{
  "hidden_size": 192,
  "hidden_act": "swiglu",
  "router_score": "softmax",
  "balance_loss": 0.00594,
  "balance_bias": false,
  "router_bias": true,
  "lr_router": 0.000348,
  "qk_norm": true,
  "attn_scale": 0.177,
  "learning_rate": 0.00167,
  "lr_mult_o": 3.0
}
Below are experts of layer 10 (counted from 0) of a mixture-of-experts language model. Rows are named gate (a neuron's input weights, with its number), up (a neuron's input weights, with its number) and show model dimensions 0-191. Each number is 50 + 10 x the weight over its row's rms, rounded and kept within 0 to 99.
Before each expert's rows: "mostly gets" lists some tokens that are sent to it at least half of the time. This comes from a sample of Wikipedia text that the model never trained on.

# expert 21
mostly gets: " University", " School", " United", " football", " College", " York"
gate0:34 45 52 56 54 51 50 46 76 54 65 54 41 52 33 55 39 60 46 41 45 39 52 59 38 39 64 52 49 56 50 42 45 29 46 22 61 56 41 48 45 55 51 43 30 66 31 43 47 62 41 72 49 52 49 56 46 62 46 57 46 52 27 67 43 36 63 56 56 60 39 40 32 62 60 51 61 42 43 55 55 47 73 49 42 57 56 65 62 52 52 49 46 55 54 43 62 55 37 52 54 32 53 51 49 67 43 39 43 55 42 68 52 41 54 32 27 55 49 57 53 66 35 46 44 46 41 40 64 53 39 57 67 57 39 64 54 49 49 50 59 57 41 24 53 39 37 54 63 55 47 53 44 49 58 40 24 48 65 44 51 55 68 48 55 61 50 53 44 52 57 46 63 47 51 47 54 61 44 54 54 45 45 37 50 56 37 41 48 43 69 46
up0:54 47 38 37 37 42 47 41 46 52 66 54 44 39 62 38 71 65 53 53 42 36 47 54 52 67 36 52 43 56 50 38 58 37 43 55 70 53 45 53 45 31 59 34 45 59 56 60 36 52 38 72 40 44 54 54 39 30 52 49 52 52 69 59 63 63 44 54 49 61 48 59 52 48 41 31 48 59 61 63 56 39 47 47 50 52 60 39 51 43 66 35 67 48 34 42 40 41 53 45 47 52 72 58 59 58 50 52 34 52 43 53 39 42 50 65 37 60 62 51 48 44 49 50 51 60 54 36 52 41 54 40 57 51 53 31 58 46 53 56 40 55 62 40 47 51 63 51 44 64 48 26 54 42 31 28 47 54 52 66 51 58 39 60 58 63 37 51 42 52 60 39 60 55 49 46 38 39 73 53 25 49 41 47 55 38 55 59 48 58 30 66
gate1:61 54 42 59 55 29 67 43 53 66 65 58 59 38 51 40 39 50 59 47 56 46 55 51 58 55 55 57 52 48 63 76 72 53 41 35 39 47 53 35 58 35 62 54 40 54 35 69 46 44 45 51 54 66 30 58 63 49 53 57 48 47 51 50 32 45 60 41 54 47 51 50 49 37 54 60 40 53 67 46 53 48 34 56 27 53 67 57 63 61 33 48 66 56 38 50 60 49 57 46 37 62 47 56 57 51 61 40 37 27 65 39 68 43 51 44 45 41 36 54 51 45 53 51 61 52 43 53 51 58 61 62 45 53 44 55 45 45 51 49 53 53 58 26 54 50 48 63 43 65 57 52 48 51 53 67 45 63 58 56 55 47 74 63 45 58 53 28 50 60 64 57 55 55 63 64 42 68 27 35 41 65 49 56 58 37 47 58 40 49 55 48
up1:72 42 56 49 66 56 66 43 52 48 40 48 40 64 53 55 40 53 43 54 54 55 52 57 56 36 45 57 66 66 52 51 51 49 40 60 50 51 39 39 67 48 35 41 62 58 75 35 32 42 37 67 41 47 43 58 51 59 56 54 36 56 56 58 50 55 41 40 52 55 35 52 45 48 60 59 58 48 48 52 41 31 47 63 56 41 65 50 59 49 47 39 43 46 46 49 57 47 53 40 41 50 50 48 63 73 37 48 48 43 31 41 46 60 72 60 78 55 50 36 38 36 45 58 38 59 40 43 62 60 50 49 47 47 54 46 31 53 49 56 51 58 46 37 49 37 63 48 54 60 68 45 69 50 61 71 44 52 69 40 45 35 52 40 52 50 44 49 42 49 61 48 65 20 41 69 48 62 51 44 37 47 55 48 43 65 51 41 48 63 70 47
gate2:37 39 45 62 45 41 38 72 39 62 66 46 69 41 56 51 53 41 50 42 57 48 46 49 34 68 59 61 72 44 35 55 55 50 46 59 49 47 62 46 44 37 58 60 44 46 50 52 43 51 54 67 42 42 53 37 47 62 57 39 51 41 55 60 35 57 32 42 50 44 58 35 55 45 64 57 48 56 46 49 64 34 58 43 58 56 52 46 63 25 67 40 48 44 57 49 29 43 59 38 37 37 34 62 59 32 65 59 49 43 59 39 67 35 65 46 49 55 55 38 50 47 42 42 55 55 60 47 46 48 42 75 56 69 73 49 40 58 32 62 42 52 50 56 58 51 45 46 28 55 59 46 54 57 64 36 68 51 45 37 48 40 50 29 58 42 27 56 50 48 40 45 47 53 57 45 51 44 47 44 37 65 44 46 53 50 54 44 49 46 47 69
up2:38 36 58 73 47 60 64 58 46 44 67 57 41 50 35 43 52 52 71 62 71 44 38 61 29 56 65 53 37 70 53 52 65 43 33 34 60 64 42 43 53 41 37 48 52 35 38 55 45 47 51 70 46 52 46 52 62 69 30 61 55 51 56 55 44 54 45 70 47 41 43 48 51 46 60 48 52 37 68 64 42 62 53 39 43 36 60 49 41 44 71 43 47 54 44 40 48 32 56 63 54 63 57 57 39 41 52 63 53 47 61 57 52 44 57 33 35 47 43 53 40 47 55 51 52 48 53 45 42 63 44 55 61 54 50 54 36 47 53 50 42 51 42 53 36 40 64 51 41 52 51 53 47 50 45 34 44 46 32 54 57 44 47 35 42 36 83 48 47 40 49 58 31 42 48 43 37 56 54 51 44 72 46 55 41 54 50 46 31 34 52 54
gate3:55 37 65 52 52 50 55 59 60 49 46 38 34 44 44 49 72 40 48 39 46 30 70 43 59 48 52 53 24 44 55 34 59 55 31 46 35 45 43 63 44 52 43 66 63 45 38 44 63 63 46 39 53 67 51 52 44 50 56 49 64 19 43 54 45 39 56 35 58 50 62 41 34 62 48 40 40 56 57 47 44 44 66 40 36 44 54 35 35 53 58 41 33 54 60 40 45 58 49 60 56 60 50 51 63 51 46 71 40 49 31 46 47 70 45 54 28 49 47 34 53 47 52 38 39 46 41 77 59 51 39 44 54 52 57 45 52 63 51 54 34 44 58 41 56 60 30 58 40 51 47 54 45 57 56 50 56 58 47 51 46 58 46 36 63 61 39 40 64 56 58 60 48 48 52 56 35 45 53 57 44 53 52 34 65 56 35 42 36 54 61 52
up3:47 65 53 52 48 66 28 63 36 37 47 73 35 60 50 43 53 49 57 62 49 37 49 42 54 47 56 70 50 37 43 60 43 59 38 65 44 41 45 54 54 74 50 54 51 65 44 43 48 60 79 52 71 57 62 50 48 59 38 47 63 56 41 59 55 50 42 66 32 55 49 44 46 70 39 37 46 49 70 30 69 50 52 35 52 49 50 63 47 40 61 56 49 64 44 59 47 38 52 44 53 55 55 29 59 56 44 41 83 45 41 53 50 46 43 37 57 37 53 47 51 45 51 55 56 77 45 42 34 49 50 46 50 40 44 46 57 52 48 57 45 33 58 60 61 52 51 69 49 52 64 62 57 64 32 45 49 52 51 66 49 46 51 52 59 46 43 59 38 64 61 42 42 37 53 62 42 58 55 64 55 57 42 58 53 49 42 45 50 56 52 55
gate4:44 49 56 52 54 52 57 44 58 41 68 44 62 31 47 59 61 50 61 54 51 50 56 36 61 42 40 56 62 32 48 54 47 36 41 22 63 51 49 57 48 40 47 44 46 40 60 47 34 61 60 44 37 43 43 43 59 74 57 44 60 50 29 31 61 53 55 54 36 50 76 34 63 45 57 63 53 61 49 49 78 57 39 49 57 53 56 50 34 56 56 54 68 55 66 47 42 56 26 38 61 58 47 39 51 45 52 49 41 62 39 45 51 50 36 57 53 51 62 44 59 44 49 68 55 39 76 36 47 60 51 39 60 35 70 57 70 56 37 61 52 59 51 59 49 58 51 59 65 64 55 54 50 51 54 70 58 57 56 54 56 49 64 49 61 50 48 44 60 60 47 62 47 64 65 49 40 44 53 49 49 51 62 65 53 43 56 47 63 59 49 59
up4:51 60 20 71 61 34 57 35 60 30 54 54 67 52 47 43 41 51 62 47 55 53 46 52 53 46 39 37 48 45 64 57 62 45 58 41 43 38 64 44 74 60 58 44 36 37 42 53 47 43 46 57 72 48 69 43 54 46 47 59 58 49 49 45 57 63 48 60 52 61 73 38 55 43 42 49 44 45 58 63 52 50 51 41 45 62 33 48 40 58 56 53 51 38 62 53 57 54 67 52 63 55 44 56 46 47 54 51 54 61 44 44 51 51 45 44 44 72 55 55 39 50 54 59 49 54 53 54 55 62 33 54 56 65 71 48 50 72 50 43 37 58 55 49 44 57 50 63 46 78 63 63 40 53 36 39 57 63 47 25 58 49 54 65 45 61 49 52 43 68 57 51 41 64 50 70 50 44 41 67 42 50 53 63 54 46 34 46 54 68 48 67

# expert 9
mostly gets: " km", " based", " located", " Succeeded", " also==", " known"
gate0:44 55 39 52 55 54 53 52 34 66 47 45 45 53 53 45 69 50 51 57 61 52 64 34 52 63 53 60 40 60 41 40 68 56 84 55 26 43 51 41 50 47 55 27 58 46 38 52 41 47 48 60 33 62 64 48 65 30 58 51 61 41 32 40 50 33 46 45 42 60 37 52 52 53 46 37 60 47 66 40 53 39 48 43 60 57 55 50 45 42 49 45 47 42 62 58 67 39 47 47 48 48 49 53 38 45 69 51 42 59 53 45 54 43 62 53 42 45 45 55 64 61 54 61 44 47 44 55 38 69 55 30 43 59 46 53 42 34 50 62 72 40 41 70 42 50 45 38 39 28 78 49 38 52 60 55 59 50 50 53 35 58 47 53 39 58 47 43 42 59 50 59 54 53 50 49 46 56 51 59 71 66 48 34 34 59 51 45 54 52 61 31
up0:66 44 44 66 55 43 46 27 42 45 56 51 43 61 38 46 23 44 52 47 61 49 59 54 57 55 42 59 58 51 48 51 49 65 34 41 50 55 39 65 53 38 27 44 44 55 50 48 57 53 57 44 38 46 45 37 54 52 56 47 43 50 47 49 52 55 45 40 27 61 48 42 56 45 37 63 50 25 41 62 33 53 32 41 43 57 58 49 65 65 52 36 42 52 38 48 45 49 56 67 68 49 51 48 58 56 47 53 60 41 53 47 44 44 49 59 60 48 54 51 47 47 43 53 66 47 42 48 44 42 56 48 45 39 57 46 54 70 47 38 51 55 58 45 54 58 56 47 59 55 44 11 47 54 44 54 39 27 63 53 55 42 43 29 62 56 55 31 67 54 38 51 41 50 44 50 54 52 49 72 45 72 53 69 48 56 51 57 49 73 76 34
gate1:58 43 35 33 48 51 52 77 43 31 41 40 38 43 47 55 48 48 52 59 37 62 63 63 53 56 37 50 50 43 46 72 54 53 55 66 52 53 50 79 38 49 52 73 50 43 62 44 54 52 40 70 53 36 47 49 52 71 61 64 45 45 43 52 56 56 40 71 63 66 50 46 42 47 56 41 40 66 53 53 53 46 53 45 48 60 40 67 59 60 46 65 48 58 55 44 49 37 50 43 33 42 49 36 46 40 63 52 32 51 43 47 36 47 64 65 63 58 59 68 52 48 39 61 47 57 47 48 49 54 41 65 58 32 61 40 47 30 59 57 65 68 40 49 43 41 49 54 52 67 45 51 56 64 50 34 51 53 55 57 44 53 38 32 64 44 31 53 42 44 47 60 54 56 56 73 50 33 47 50 58 45 52 50 50 55 33 42 48 44 38 55
up1:53 36 67 49 53 45 75 40 43 33 66 43 59 50 51 60 46 51 49 47 54 56 33 50 56 54 51 63 45 37 61 43 57 35 58 58 59 40 32 56 49 44 35 56 61 47 66 33 34 48 63 52 38 38 54 49 47 45 28 48 41 38 54 35 53 69 29 54 39 62 58 49 63 51 48 39 47 50 57 50 52 34 56 51 32 50 40 56 58 56 43 49 29 57 49 39 75 39 59 39 55 28 60 42 47 48 62 41 45 37 60 32 49 44 36 54 57 50 49 57 47 55 60 47 54 31 31 59 51 56 47 59 47 52 79 54 49 55 40 62 62 61 56 34 30 58 54 46 48 45 52 39 40 56 57 63 64 58 51 62 58 65 45 48 54 52 51 52 47 56 51 38 47 55 61 54 26 45 40 50 54 63 58 47 48 36 47 54 36 37 35 54
gate2:34 36 54 50 53 54 58 55 30 46 42 46 48 47 44 44 55 36 48 48 72 39 44 48 53 49 51 68 49 44 46 67 43 61 49 47 47 47 55 50 26 31 62 60 57 37 51 61 66 68 51 45 48 50 50 40 41 33 42 56 37 43 44 55 40 44 52 44 49 57 47 64 45 31 52 51 58 58 46 41 42 50 60 52 61 43 49 54 56 53 63 56 49 48 64 47 62 67 47 58 51 41 57 50 42 61 58 52 51 46 23 47 38 51 54 44 52 40 76 39 73 52 50 62 46 66 42 52 34 35 50 73 49 54 49 42 59 48 40 39 59 48 70 65 24 36 30 49 51 30 59 52 52 54 45 53 30 47 47 50 40 63 62 49 37 38 40 35 48 58 35 61 54 60 45 57 64 66 60 47 62 57 32 48 49 46 33 58 43 44 57 46
up2:37 53 27 63 46 61 53 37 36 40 56 72 52 48 46 76 31 54 52 55 50 41 50 71 33 57 41 31 51 46 76 56 45 68 71 48 47 53 58 55 36 35 48 59 39 44 35 47 52 34 41 52 60 61 48 46 49 68 52 64 39 50 44 61 48 57 56 74 50 47 61 54 46 62 50 51 42 49 60 55 57 55 40 53 49 50 56 63 54 51 57 53 54 71 50 61 47 45 50 67 40 59 51 54 48 48 67 33 43 42 51 50 42 52 31 54 39 52 57 53 55 53 62 46 51 55 45 54 64 60 31 59 63 51 51 44 40 47 53 54 50 58 46 37 47 40 39 49 50 43 43 68 57 27 40 70 57 38 35 38 44 62 55 63 42 52 40 49 54 51 56 41 52 48 67 46 48 34 45 60 61 29 29 53 51 62 41 61 51 57 65 46
gate3:58 41 52 49 35 53 66 48 56 46 54 57 61 49 34 50 70 49 56 32 66 48 44 52 51 50 52 46 43 43 50 62 39 43 49 59 45 58 53 54 34 52 64 49 67 61 49 64 71 48 38 44 65 70 55 54 48 67 48 54 73 53 44 44 51 43 38 40 39 47 37 32 62 53 29 57 76 40 49 52 51 56 47 42 33 43 70 49 41 53 52 41 56 45 38 31 42 54 49 63 63 57 56 54 47 49 37 56 56 62 55 45 57 55 39 38 39 57 65 51 42 39 41 52 66 48 47 47 47 52 45 57 54 46 61 66 53 41 44 52 56 34 45 53 37 47 69 37 48 63 41 46 52 47 22 45 53 57 64 48 62 35 38 59 51 50 40 54 44 39 63 54 22 61 46 56 45 60 47 74 41 60 49 58 74 56 54 43 52 47 60 61
up3:45 53 38 52 57 58 61 42 36 59 43 44 46 43 66 34 45 59 35 45 45 55 41 56 48 54 42 60 48 42 43 39 40 73 56 48 34 48 60 43 59 54 43 60 57 57 55 39 44 62 63 42 53 47 46 47 39 55 43 52 53 63 57 46 68 32 58 58 42 52 50 51 64 36 52 42 55 58 46 58 37 65 45 66 40 60 40 39 44 41 52 57 52 56 52 77 63 67 46 27 51 62 55 33 44 47 59 59 39 41 44 58 39 59 54 42 43 55 53 58 61 64 48 50 50 67 32 42 74 52 64 47 50 56 55 40 42 46 65 49 48 60 68 50 59 66 67 46 64 57 51 49 41 46 68 40 24 46 34 47 38 66 40 42 66 57 41 67 45 53 49 63 54 27 49 34 55 57 46 37 61 63 55 34 55 54 48 58 59 40 59 52
gate4:67 55 65 49 47 52 57 36 51 49 46 38 53 50 59 60 47 45 48 42 51 48 51 39 60 56 52 44 48 55 46 59 54 60 61 39 39 69 58 54 55 54 44 48 58 42 45 49 48 34 35 36 64 45 24 47 55 52 74 68 63 62 60 39 71 51 57 51 55 47 56 50 46 58 48 60 50 48 56 59 59 49 53 55 53 49 23 54 38 35 66 43 43 60 44 43 37 52 53 36 43 42 41 74 58 71 55 43 43 64 32 42 63 43 43 61 54 36 54 32 50 61 72 75 61 47 70 59 50 44 39 48 48 64 44 50 47 59 55 46 49 54 46 51 50 45 61 64 59 56 64 54 56 64 37 41 56 71 47 49 35 40 63 50 46 43 33 49 54 29 58 41 43 40 37 73 39 67 55 36 56 48 47 39 54 60 50 47 52 50 50 55
up4:55 24 46 55 68 55 50 62 55 80 59 56 48 50 57 37 59 39 60 55 63 61 49 57 58 67 56 58 38 48 47 33 62 44 70 35 60 55 30 48 63 38 50 48 49 35 53 50 60 47 58 57 61 58 57 55 44 46 57 52 42 43 58 33 59 38 55 55 72 56 48 51 58 55 55 55 61 63 56 35 44 70 52 46 47 33 25 53 36 49 55 46 50 65 42 57 58 49 66 36 54 55 33 29 37 59 49 33 54 61 47 61 38 36 55 47 40 42 40 59 62 61 33 55 53 52 62 52 43 40 50 32 58 50 62 45 46 59 47 58 58 43 70 63 56 45 38 47 46 51 48 57 60 51 70 48 44 41 45 59 61 54 54 48 74 35 60 58 37 58 37 54 44 48 35 57 50 46 64 48 54 48 48 52 61 43 53 64 48 41 49 50

# expert 10
mostly gets: " life", " system", " development", "ations", " community", " species"
gate0:20 58 70 73 56 49 48 43 63 50 71 48 64 52 36 61 43 81 53 52 60 38 63 53 52 57 30 60 59 41 70 46 49 52 54 51 42 48 51 46 45 57 46 49 53 51 48 56 64 32 43 36 67 53 42 66 43 59 39 58 44 51 47 62 41 55 45 42 45 52 42 44 49 67 45 56 61 49 57 54 78 59 54 52 54 46 58 36 44 50 54 33 53 64 54 45 56 37 56 48 50 43 36 56 52 52 49 55 54 45 55 34 57 45 61 41 47 38 41 37 50 50 41 47 44 61 46 59 54 62 53 59 41 40 50 43 49 38 35 63 58 48 57 51 63 39 72 50 47 56 52 53 39 55 51 34 44 59 38 42 57 77 40 53 31 46 46 30 39 48 57 37 47 60 41 50 58 54 40 52 60 77 47 68 43 47 57 56 41 36 54 41
up0:46 50 55 56 39 42 50 54 42 37 64 36 59 48 43 44 59 49 39 43 44 55 57 55 43 31 31 60 56 56 52 49 48 45 51 61 45 53 36 54 57 46 35 57 56 44 48 56 48 56 35 50 36 56 64 73 60 59 43 50 68 36 55 35 47 35 57 45 31 59 57 55 29 67 47 68 56 41 63 32 34 47 44 43 58 49 55 52 45 57 25 75 49 62 56 52 54 50 43 54 56 55 45 48 50 59 27 46 57 44 49 56 56 60 49 54 56 42 54 37 74 49 43 54 45 54 59 42 55 40 57 56 52 65 56 58 47 68 58 48 43 52 62 49 20 50 58 40 37 54 57 66 44 51 53 61 37 51 70 48 51 48 48 59 59 45 56 66 36 53 48 56 52 42 68 34 52 52 52 49 62 80 66 31 39 47 63 42 51 49 50 63
gate1:62 65 53 21 43 59 42 58 42 58 64 61 42 44 42 65 42 51 36 44 60 38 50 49 52 57 53 62 59 42 54 52 59 60 45 64 44 45 36 54 48 64 57 52 41 59 51 62 45 58 58 45 43 56 29 79 56 53 31 48 55 57 33 53 60 46 55 34 56 54 50 53 22 68 55 53 69 60 56 44 66 44 54 51 35 35 57 64 49 59 58 43 55 65 46 42 50 59 51 58 37 69 36 33 37 57 30 57 58 51 55 42 50 57 45 63 52 48 49 34 54 68 43 46 33 50 59 36 57 52 61 53 51 68 47 44 52 50 61 59 53 68 67 57 49 47 51 67 50 32 49 54 41 44 47 38 50 45 42 56 44 44 39 45 43 40 52 44 47 44 56 61 68 38 53 42 55 57 55 58 58 41 52 49 47 34 47 59 64 47 50 23
up1:57 44 48 44 58 71 45 40 56 42 49 47 67 48 35 36 50 54 50 51 37 47 50 36 59 44 67 52 57 25 64 50 57 40 52 47 38 61 33 55 40 44 48 37 60 53 63 59 58 51 58 52 59 57 43 68 50 49 39 61 79 51 44 41 43 53 49 57 42 52 45 47 34 59 67 35 56 47 52 51 54 32 34 51 58 48 39 48 50 48 60 55 52 54 56 45 36 57 59 52 61 54 57 81 32 42 56 41 58 34 44 39 49 48 60 54 34 38 48 33 40 55 49 58 56 49 54 69 37 53 58 54 68 45 51 51 33 63 47 55 46 58 56 63 46 55 52 35 54 42 42 50 41 39 65 50 50 54 54 39 56 64 49 59 53 63 40 48 59 60 59 48 56 59 62 68 66 30 61 42 31 42 63 29 40 58 34 63 64 65 43 50
gate2:48 59 57 45 45 57 39 53 53 49 36 43 64 59 42 42 77 62 34 61 50 53 49 45 64 45 49 40 56 65 38 55 60 56 58 55 50 50 44 56 47 36 58 71 36 48 40 63 65 49 52 45 45 45 56 46 60 50 66 67 56 49 60 47 45 43 67 40 67 44 40 46 57 69 54 69 38 66 48 49 45 50 56 38 34 44 64 56 53 59 52 51 44 61 60 51 35 26 64 64 33 41 36 39 62 51 56 56 51 67 67 58 58 51 44 68 40 52 54 44 39 63 50 49 62 60 45 48 54 60 65 66 60 66 52 45 55 48 44 55 69 46 64 39 52 41 51 48 60 61 43 43 68 46 45 46 71 60 41 37 40 50 48 63 42 55 59 37 41 51 59 52 45 68 56 50 46 50 52 45 55 67 47 74 43 51 62 72 66 48 54 43
up2:38 50 38 72 56 50 59 42 42 55 44 62 40 49 65 32 43 66 54 48 41 38 67 48 35 51 60 65 40 57 40 41 47 32 43 65 39 49 35 60 51 28 35 49 54 37 52 43 59 54 49 39 59 35 47 54 54 40 54 45 66 73 61 58 64 50 34 44 64 38 37 73 46 43 44 56 47 55 57 51 49 64 65 53 44 37 48 54 42 49 59 67 40 52 33 60 36 48 52 50 61 54 46 32 54 57 45 52 66 53 54 60 56 37 47 49 44 44 51 53 73 56 59 48 53 38 58 50 42 42 50 61 57 52 52 54 38 48 36 56 55 47 61 55 50 46 48 53 52 60 52 57 54 49 24 54 53 40 39 35 39 31 53 59 49 51 49 50 45 40 34 54 37 54 39 61 30 38 71 56 44 43 59 71 64 45 48 52 48 72 65 62
gate3:42 61 49 41 55 52 55 35 62 45 49 36 51 24 29 53 28 42 53 56 56 48 69 59 53 46 42 50 43 53 60 49 50 50 54 43 64 43 52 60 49 55 59 43 56 61 69 54 56 59 70 57 55 45 51 48 62 46 48 44 67 38 64 41 49 59 51 43 37 44 35 40 62 57 43 57 59 36 50 50 34 50 46 41 56 48 48 69 56 60 50 35 39 60 49 62 55 50 48 44 58 45 52 20 32 45 69 51 40 60 30 45 45 52 53 34 49 58 52 47 50 45 31 40 35 57 46 54 43 37 54 69 69 44 44 42 44 62 38 51 59 54 45 43 32 45 49 62 51 63 56 51 37 58 53 56 64 57 59 48 50 61 55 47 44 42 49 57 47 44 47 73 48 52 54 51 47 34 45 42 64 53 73 53 33 50 61 68 68 75 59 35
up3:35 41 49 45 37 37 61 58 49 67 52 51 51 38 65 74 57 48 51 55 47 52 48 49 47 54 46 40 44 65 61 45 63 53 57 61 41 61 52 60 31 59 58 46 46 34 39 50 48 49 52 32 49 58 43 51 46 44 50 47 51 62 58 52 50 47 46 57 57 56 64 46 52 52 44 60 56 57 48 55 49 44 53 45 60 47 53 46 58 46 68 64 64 53 59 62 35 68 31 62 32 53 74 52 59 55 51 46 43 52 46 77 40 40 36 53 47 55 52 56 61 49 55 26 55 50 59 54 41 45 57 45 58 41 55 57 50 47 36 37 41 46 53 49 67 79 69 41 38 45 50 37 68 38 31 33 52 52 62 71 50 45 52 55 56 57 37 54 41 44 32 65 53 52 64 66 56 49 55 78 48 42 31 57 58 47 39 40 69 40 57 56
gate4:36 58 56 62 37 27 56 46 49 62 48 53 49 59 54 53 54 54 39 48 46 54 51 61 63 43 53 46 69 46 45 48 69 53 53 59 57 56 57 52 53 48 41 42 62 62 57 49 56 54 64 54 33 60 60 42 50 45 10 42 55 48 45 57 43 46 32 45 35 50 38 66 46 58 51 51 52 28 51 43 45 45 39 45 68 56 53 59 50 64 61 34 57 44 62 49 46 50 54 59 38 51 49 54 48 41 41 40 47 50 50 53 67 37 48 54 33 65 61 57 58 59 63 54 22 50 48 63 72 56 60 65 28 47 46 51 63 62 55 50 68 52 46 57 45 65 48 48 53 63 49 45 48 52 59 48 65 38 58 56 60 51 49 35 43 55 47 59 66 43 36 57 55 64 62 60 50 50 45 33 25 51 52 63 61 41 62 57 46 67 29 48
up4:35 52 53 48 46 60 65 59 48 73 60 44 55 57 52 66 46 58 42 53 55 58 41 79 63 54 50 34 43 51 50 63 50 50 45 47 58 57 52 41 63 43 53 61 63 70 55 57 41 50 39 56 50 56 47 31 60 50 38 54 45 47 33 57 44 51 50 35 40 76 55 65 42 51 43 57 60 39 50 49 49 58 46 49 53 65 37 66 59 53 53 60 40 73 59 49 36 58 53 60 41 48 39 54 56 43 34 55 53 55 54 56 64 54 53 40 40 54 61 40 46 56 65 46 37 41 38 53 60 49 39 61 36 57 45 40 61 48 48 57 60 48 32 60 42 49 52 45 54 50 68 34 58 69 49 61 57 34 70 42 32 48 58 53 55 51 51 42 67 48 45 60 34 50 55 71 47 53 52 54 28 66 61 48 40 62 68 61 33 43 29 47